Below are experts of layer 8 (counted from 0) of a mixture-of-experts language model. Rows are named router (the router's row for the expert), gate (a neuron's input weights, with its number), up (a neuron's input weights, with its number), down (a neuron's output weights, with its number) and show model dimensions 0-223. Each number is 500 + 50 x the weight over its row's rms, rounded and kept within 0 to 999. Numbers have three digits each.
After each expert's rows: a language model's description of what the expert responds to. This comes from a sample of Wikipedia text that the model never trained on.

# expert 44
router:450485565458554419427427559590546550472568552573425460503432557498512471548465524528505446493524544482476542503511459450465465474498432536428484452527567502486541522549475557500658504557496518498506547557521544586515509502474562446473593470492457507392488477529446605504540451453468452387438434542508395513480447504447501507418499548458539533497480502505576493440524451556527522585531561480520498563605534544514515443497485523451452526529545417546574478555492556461418445509495548485422453447548557460469517478575526468456469525406556503444504485450476472517584474413543550567421438549585521407541478440579573511435507587576470490617560554539497430412470554574519461452469
gate0:477471544550557498528545475501477535516515534583564527466516519452478520522418469482524507562453560487516372470496447561512491519477532506493500543489576547467531507527509495462463533489490525468564543382491530487485570485473485484507480444430404525551508513494471452509503598482469523551522564460469537497478559475528556531538410437389495534489463433574574442493524486538524515505431506409470467516422589493389374510401512507480461574498572401450482514543555468549476480506587407441460546503419452472520470608522455529455512569602427388474386520530430611437501526548429518486537495518573524456451521458463647504554531567542492449510617430483484563564524466471542383473539
up0:565474503443453524473576469418538515494450493497493501537482519493500437533504461504448522486523543578554475539464433512438551446433541493550509569472510520566483446567584588505482468587492543479395522554452454390436602507502475524440478458567437487470582503611426548522373472569511525582403548500507514489490520492526540559444558549401426556507495537556448478443475541621500531366488520418621433543475525558363570522572434417485449540449458538503507506446504503575381539523440514454568466489517515509486555581551447472447545509481492490462467542462520401488420426517478505516494539548499447432488488545519509470521506425512561435461472483469449492492463548575585526523490
down0:493461439545487496477453452497487529587517496510492460467453462457570507568472536498452472554515469479453537576442493474456462461490541592527569454572535477428351537437486490427509531446478531387430437454460475418509490512473465524484599483556562522500506586455529512555431511550584409491525515419475437475466389427461496489510477640572503471531574499455512494496417530559408491541563561541576515570458476452567441509472451399526476536550332480563547476536498446451496499504468540586552532487461541510465480559424495410525530550429411547517509536522496551572523492450465527522385494491431607510513510499512525533522467480589512511535531560410492406516475569420472555512484
It responds to: Given names and titles. Start of personal names and title words at a phrase's beginning, such as William, John, San, King, Emperor, United.

# expert 34
router:462519574467435396437491492550472494500584547443414382527478559504460531425452535522508495513496500534533499503548465462527496523509466565561539425453559607510516449520543500342548490567454458520441561537493583498439541528402504447473476535551401457432539400516470488548472393358456462461496452551540512537515437495459423565367544505459538513618463384521452424491494452502485474568581562432497475522511489535558497540516538484456502553539532470544552474531484486418552528470460448495491482464555539498444456472539607540458456459481516500476567465528417441456584514456567533519471486570535554479558458487506570483485581542548520525564568513530456475477444580579496466523402
gate0:524491499375477406535454411462395503495494428613466558519443569419546444511492508492444489533502534567492459489410560482484562530539392485555508456475461524449488500522493420517428455513476523474516474480593553496438455436619595415503572536482478459468611488497468468527465455395450404562484405499523451524471492483526568553491476575469497544476520508525512505406445524480549508490519525461568508471463515617487499481516473589542460476518504427457527446506433603512507531529418447410468444474501450520579539543453456566437421437506431553533495502510488502422588455483456511493424465512553461470516586472435444429402607446486501522481528492553611439487501497515597512476560
up0:423524505487451501484478459538531496525564504431508482498533515498537455478576565535539534502457524490495526567447451524608581431476413503480533458450474660601442529462601580587437431580481520528555452464439450518471545496422540500496510519564493448471528528528564523475449487384481384530519519437508609553476477526473485488375475494459474519503523515571457454562562530492496479510542528485441459530467468495545555543529455548507647548548486476532587461402408504426471480539476575470538424576618506465503513605458479492507456490436460491553449426478544461460469390486565492493576524492433456453509537533462585504454420509515494582497540564545427432500493543463578479433458
down0:540482381443411552528375461513460507526580555496499437509504536467468537512473538489503513460603490457500550463507415524488506500534511482480516507582463502430418516465511509495490446401567512543411483418464451486492479462446465470508393459532513560522498503522560559496441456504595498509481462441617464492530482496496491462548476522455435383444520583496408520414487534452556498574531484500423477483592489528578518415436499455582485581525546484491531490589482457485516459506461560553467419509443497432466503535448599441434481455475552434439577590442499550536611575523469445539393542359570550544487494475445502554474555534472494489572429493592524465479554475471450396518480
It responds to: Score and table separators. Pipes, colons, dashes and slashes between numbers in sports results, standings and stat tables, such as 0 - 4, 1995:, 43 / (0).

# expert 50
router:457528530503554449517433603583563574497488546572454502540403490546457515540496560506468477436445521600549587444503494528481485481485433553481482409489496498459521511488457552396660530592486541475472542486495543602501458417487568433550566491568448519424445488493430522529498497419462481435436370562533467529418510517522461538469480449484552429557449459494562534508566378543544505528590524414505493489528513506476518418497486510439523545480558418520606524542548472388481496468462498494452533519518473422471477502532551458435448511466610477437553422493428526468525494406496472583494430483531537462493475452545524511442500646541483568582562503542480506483517488522516424437517
gate0:485466458491481378499431509570487522369478553572446557472436495538425460512444416606557480539520486532505537453534463554551451544538485526605546486458521524468479494530541458472549481486515480513525512554447518556458469573543594450433489584478495486480510606493438454502574467479489390426483525508485450497616399558460549511454447481476550495430502445489468492531410517509464525474568527521454509463513543483549401417330551592448573477456597507403564394589511479491406481589447509416406497533458506572437500441553503445452486499567550506520526431456519509578492526467472526529468518470503559558461466456462517525417481471472561453577504423501500423522513473509479454483511
up0:535512456479533584545535425466460502456446401475537382575528465553553551430466513510451547504460538469420486525496536491495553459448424563444412514521521523483464422480452499519544461568461471529423520537540471435566586519458485501502395466489409506540521546470648496564481408511613521545515446455531536541489518466502533579505595524472478546527527536548442523422579488479510486487474523539590472466430442531540570523536480483506503482618470532571468539494341433525551492508543548516528493484557427443429572439521460540587460504499494516473577570454508501462507499550512459501459461530526427502613575446534467451609554499467451501410540556483470521429485513531375602514566
down0:449507482378494527490556490453603512541437513539494485494531444397474552565591488466443512494502559545442569451475448522488494554468432484495476438505501544517510495484487425493529475482467521491475575508404598490492637491459426531456552524507508558453522533460574468528468523501538377493422534531470579522506443578485488536553528584464488506435491465414504460432429548519528513510434468495519481525542554389505573509524487542527427551616505479429544400531539462375534479608528459479413561525450478534575549471519501465531499477504492543437509657511512574505581436472520517462470527515513613501539400524502610532469548479505462457496502533510445459504439622532478458370457
It responds to: Institution and place nouns. Nouns in proper names of institutions and places, such as University, School, County, District, National, List, City.

# expert 14
router:425542570442588472481437534543535561565537518520443481555429546503531554542512577485474451430544476544506557502484504466564503521464418575436484484455486494505555464510552592411646458531499502514496587501449533602456518456454548427463577460508461508415488441478494590500523437462451433437491446547465419496494395504503466517474483596502550478542431499514525503393568398542458515545472475458506438568609478541549532351530431511466553459511488466552520516487434506437446477428511541422458487486584493403459508446587522478506413472409586519447505438487460471498509442415545533529425488543534515466542447467531514503478492590545472542547591568603468505528499545531485457433460
gate0:550461560525541470573495528451469604520563525506523480562517461472549499464482487565489447557446455451399572569534432534485395460526422526474560464548471528471517340525439464522525513515540450443538592521480498441457594547394481549491437593522478461554501494519494544448519475420531542532550565435499501593468521500544524481516467475568500440503466477496515456512512525509433560456475541519568526526506416499414447460426496526482500462492490552452504478580481493489435565440454562437534454497447601514506408494545565577511480504533546499550550440604535539519484472532427524496453409477465491551553545615439454413424502430492488541481542568511511520492531359438445368400408
up0:504425510557480480451422519436540444456475500524492462536507512544540566555570568474557549493487497493436594454568511539505535468470444471513355535569471392452512518464520520517487537438492456539539412532529491517640414472540475393563427473487472419516530450596495387514446477522525452440462386491552535466467479480433478498449568479538465607451535543505454550497496427344486407509552464498487466494478456498544564518530510465500558569531511487484616534458508514396544480536571495508490439555501456476492512531432493470463437446479431460486525537444421484520515507535503467445513496448565462518520482469502428593522515469479496531554510447462554488485570687523452601607508
down0:526553475524580520580494497493553447538381444485572533475544479566482568436560396478491467503504481487551397516619511462504457466539540561494496512496462570491568550586445496449553524433505564478479539506490481512526509602533458484554532499553482471547603572556527547558474474478518498492456519475506441486453541514507522388449525429426536614479567514619627480509537413571395547500461505571416571501462480517585390478464500472527478513520440483490479596478449502483528537402540503534448456538492586458633465497498455517464477532502557465564572516391527460566574476489523513507527599498611448514546474510502527474532482573515542550469520509479570426574495520527581468581475
It responds to: Capitalized initial words. Capitalized first tokens of titles, names and quoted phrases, like The, La, Al, San, He, often foreign name starts.

# expert 6
router:497566534451551474485514498540496513516544571461418488576475565499504481459489549436458477488504470495513537522496446428565458513497462533464458511478542527420612533496416603415579490606449538598479569557406520540566621408361508450507520548567459502430480482535427558544465468418400443492451424528509486450505512502411491523493506483442558396483407473547510414481559477536465521541501544401474476508530520591493508469530480496384488511478477421581502504486487477477459508391465523516486540528553493449516503470538518510499487495538524467457548437466422465447567494446532551505452502515608530436513472519645503449512513532517476574517578492609496543527500533563448448351445
gate0:531372479476556516514532457436420522490493500484520478437400566508509435535539506533462522498519475456531526480514494488571515458390445545483501378513501517549514512618434564434567507573458508454450487514452542558615515488474524422495477467543461470470438540515488510498522496467460452554514459372520486460453522476435469494475561478503516461545553530630419567579447444645508484514443519522602564535459505479478512409456501494414526576514519425572482471483547555447445470447505519559488430498382570570367504450485519522498439510507609501447536463475556609465473539466417526526478409556583466514535435504497493434559570489430503562506466411573497517472505470485545494443556
up0:467485477474535529423425465501489487445490560539505580442492629453542445528511507428475543433586568485557441553585518557554489463521535475498488452531521547508497501548511430481388489556422500496481446436544590588521505440396481490527505623473494463518448501529460399440469536496453475537459432463574476509511473455448559468536436560432552404476555466539431482554515448470481484526525563477493633583511457488526596454461492385496577507511516527534412559524443508490506526484453563596429485484487544554495512387608561469512457390529579498474533574409472522494517465433453484504453503508519558512498472520582382492580505525528461487432540429561502460479528496510532487439616
down0:516516468510565466407573529514554536448505395457335505467464514522480526424474495516485499478595539408494445435445555486495549532441564612536533499542518547562452432496573496450561586629451471502554472468580481473583483501593466582507495485474429429520510500516560490510458519525481518507454505385531450457526489398478515488572562504512516439437526496594534480478477430466419563544521381544463496489459499443417544556463425491441515529516529499544551501492538452536541476517514550499588435576519425420587537441503531445469509474482444454419506459486470448461510444582502516498462586387588366513555491530540471461551467455428533470523498455470535462588526462455533493538455
It responds to: Work-type nouns. Nouns naming creative works after the or a possessive, such as album, film, novel, song, track, miniseries.

# expert 31
router:416573508451540483512509478549519499594555544475418519565516496500553479469437555440491506482515487595524552524473430508577447510430442505571478412507501471409524486510542500467517540516436533623546550465500602546485587454455537567427478535497410486455550468455455520512473524399478488385456499535504495558523441542418459487464462534497529521551498415510540507485540501459563510551525418421522493511567440535544474375485465539484542550490478494539504546566511527455383489469590548463422495496556491466411540465600530487549453391405497416457509460499441493471481427359536563435408512485532613510606453478464533530516488524559563549528546547569524520554503582559445452456459
gate0:506444541534469535539489485487525396499515547459516501495525493537497479534466539461496561440564537612535577566557468514522502400485454495438432485487498582568591420449483423551496456463564510510454499510521485536561480516524562520494573501453510498518503470441536528426548433479545411485494515544506589462514533583446335454529521480424492504575495472521582516526558624486499602454491463528523451539551448525549465433590532468457533438497429426544519462552512519443466542577440623499553505497506533484521541499372505542535438428533486462591566532493524458381435522558583586587452637583529486535476524579531505563578588483483568488443481512454488434514494569492506512523533
up0:472489502523494538564453478402472472501527466559534449541450494479362607415437505495476526589487462476440465467482520558533441426505466558477562467480586474518502419463489595498478553586462522559521433417512492356465561450463518444474508487469522532556665437476524614484439524502421540463545548547536488503519548563467602515562545540572571520426499444582513579514461518482580608489402495501474496396444451468507433491469507502440483581502462570497514419555539546552512438462516557499461459490494519535468441530415476478441456512520547526460539567479447494519473548512553475509520447437525514476477565488466489455438464543476552528492474411496604454445634479431496431470476
down0:530471541509503443435458512432469505494559454466403436532540551413499536454562486505578561520623543490523438409513472535382527515561576504512458429539500461470473499554508525542381483491509465481574588546579425435470513477329430522387481521549424456478509557531514492592413570507472520505535427507447493516554425493438561502499460500594541437580453473519480478551497505503405550512555421562469576461468567490453531577434481471471412514473521461440452503545470492520461502413514474474538477498511547432604469524508590490512523576402510500456529541411490475506565538491482433535492506504479542496459541443510426458520526528516459537446566418534386520479570545466585568473473
It responds to: Foreign word fragments. Word pieces inside non-English names and scripts, such as Slavic endings ić, ów, Thai and Bengali characters, and -stadt.

# expert 43
router:444580510437511461494483495560536521529539529495464531570485509539555518463466562487433470477513426544527553490495451517568374522423447490538455371543500442451576527547510570484488559490435528622539553501515558551579521497463471545462483563477434498446544425485437484506463483400486488417473456505448495503489409580429400472477482530443566498567457418440583490565541472518508561558506429443464559512573460576531491456474466509485518516485468480538486553565584537433376456499572539497448508541609495460468517518601520464545485451449492436425529479452402510488475508345527572470428512498514653481561480475516546556514487502609531523503574554533466506472491556560464456424507
gate0:386530468433386456463470580533505440547528522593454442481449495441550469434587413503615519509485621483377400537492420465517394507516513539457454485555551453590472514512429514563553535511604520541556521658542475465562525480495524505496459492509453475437539489533444495446588515508405519442500468536550484486541560521548466472432492456488540562486465489497503502512492504511553596548509581562570522487546539544429458565451433450467501483534471431514606508480532565547528438524499574523462458488527590543514513549582486503418487463485603508516580558489536495585562545536538548501509507524487492485484566529503480536461460409553508522595460493485562401451488493572590537441507
up0:515495497547555366506533484498504573556486518500527496453502566484591547461454577440623416508564550512471517517502408438570472527525465482451519490506495482531480462448480445541451556589464465568543549597458539485578541591441473506451460460459460572352544562627503516458537483468449426398506502544478483533474486476498401413486514543521580555524476530513498453531515495444482520403514540500487518539482390539599552550453492548491533459485450475546519586472528662519500404431485492479558465492518495490588578515561520483528521564491488576496605572387516510537542519541523442579581517496516491607472524577548525506474436492539540544515486499557555493451478411504501448545488
down0:548498494521508558501516442488425573483481588580425508513433551582457528473476461427514427515612580427476539529533519485498516552580536534406493511446526498517450571529491563549534435538592503443531375509553507484574467521448437526461554512501444507513432468476370480471462637540547507571455460531531412542427519505544509507489419450561592530555516538494553506487440425568443548507574580507553559503548524539469417578520414381508469538529477607489555504523583610516544503454450530551630413525450546533590496528496541474489529484544497469523456514499523482491518544512490451521535494446501499612562425503483601448442499526522545520552489497543539575498436546532458511562476
It responds to: Place and name endings. Final pieces of proper names, such as County, City, Prefecture, -ford, -ville, -idis, usually just before a comma or pipe.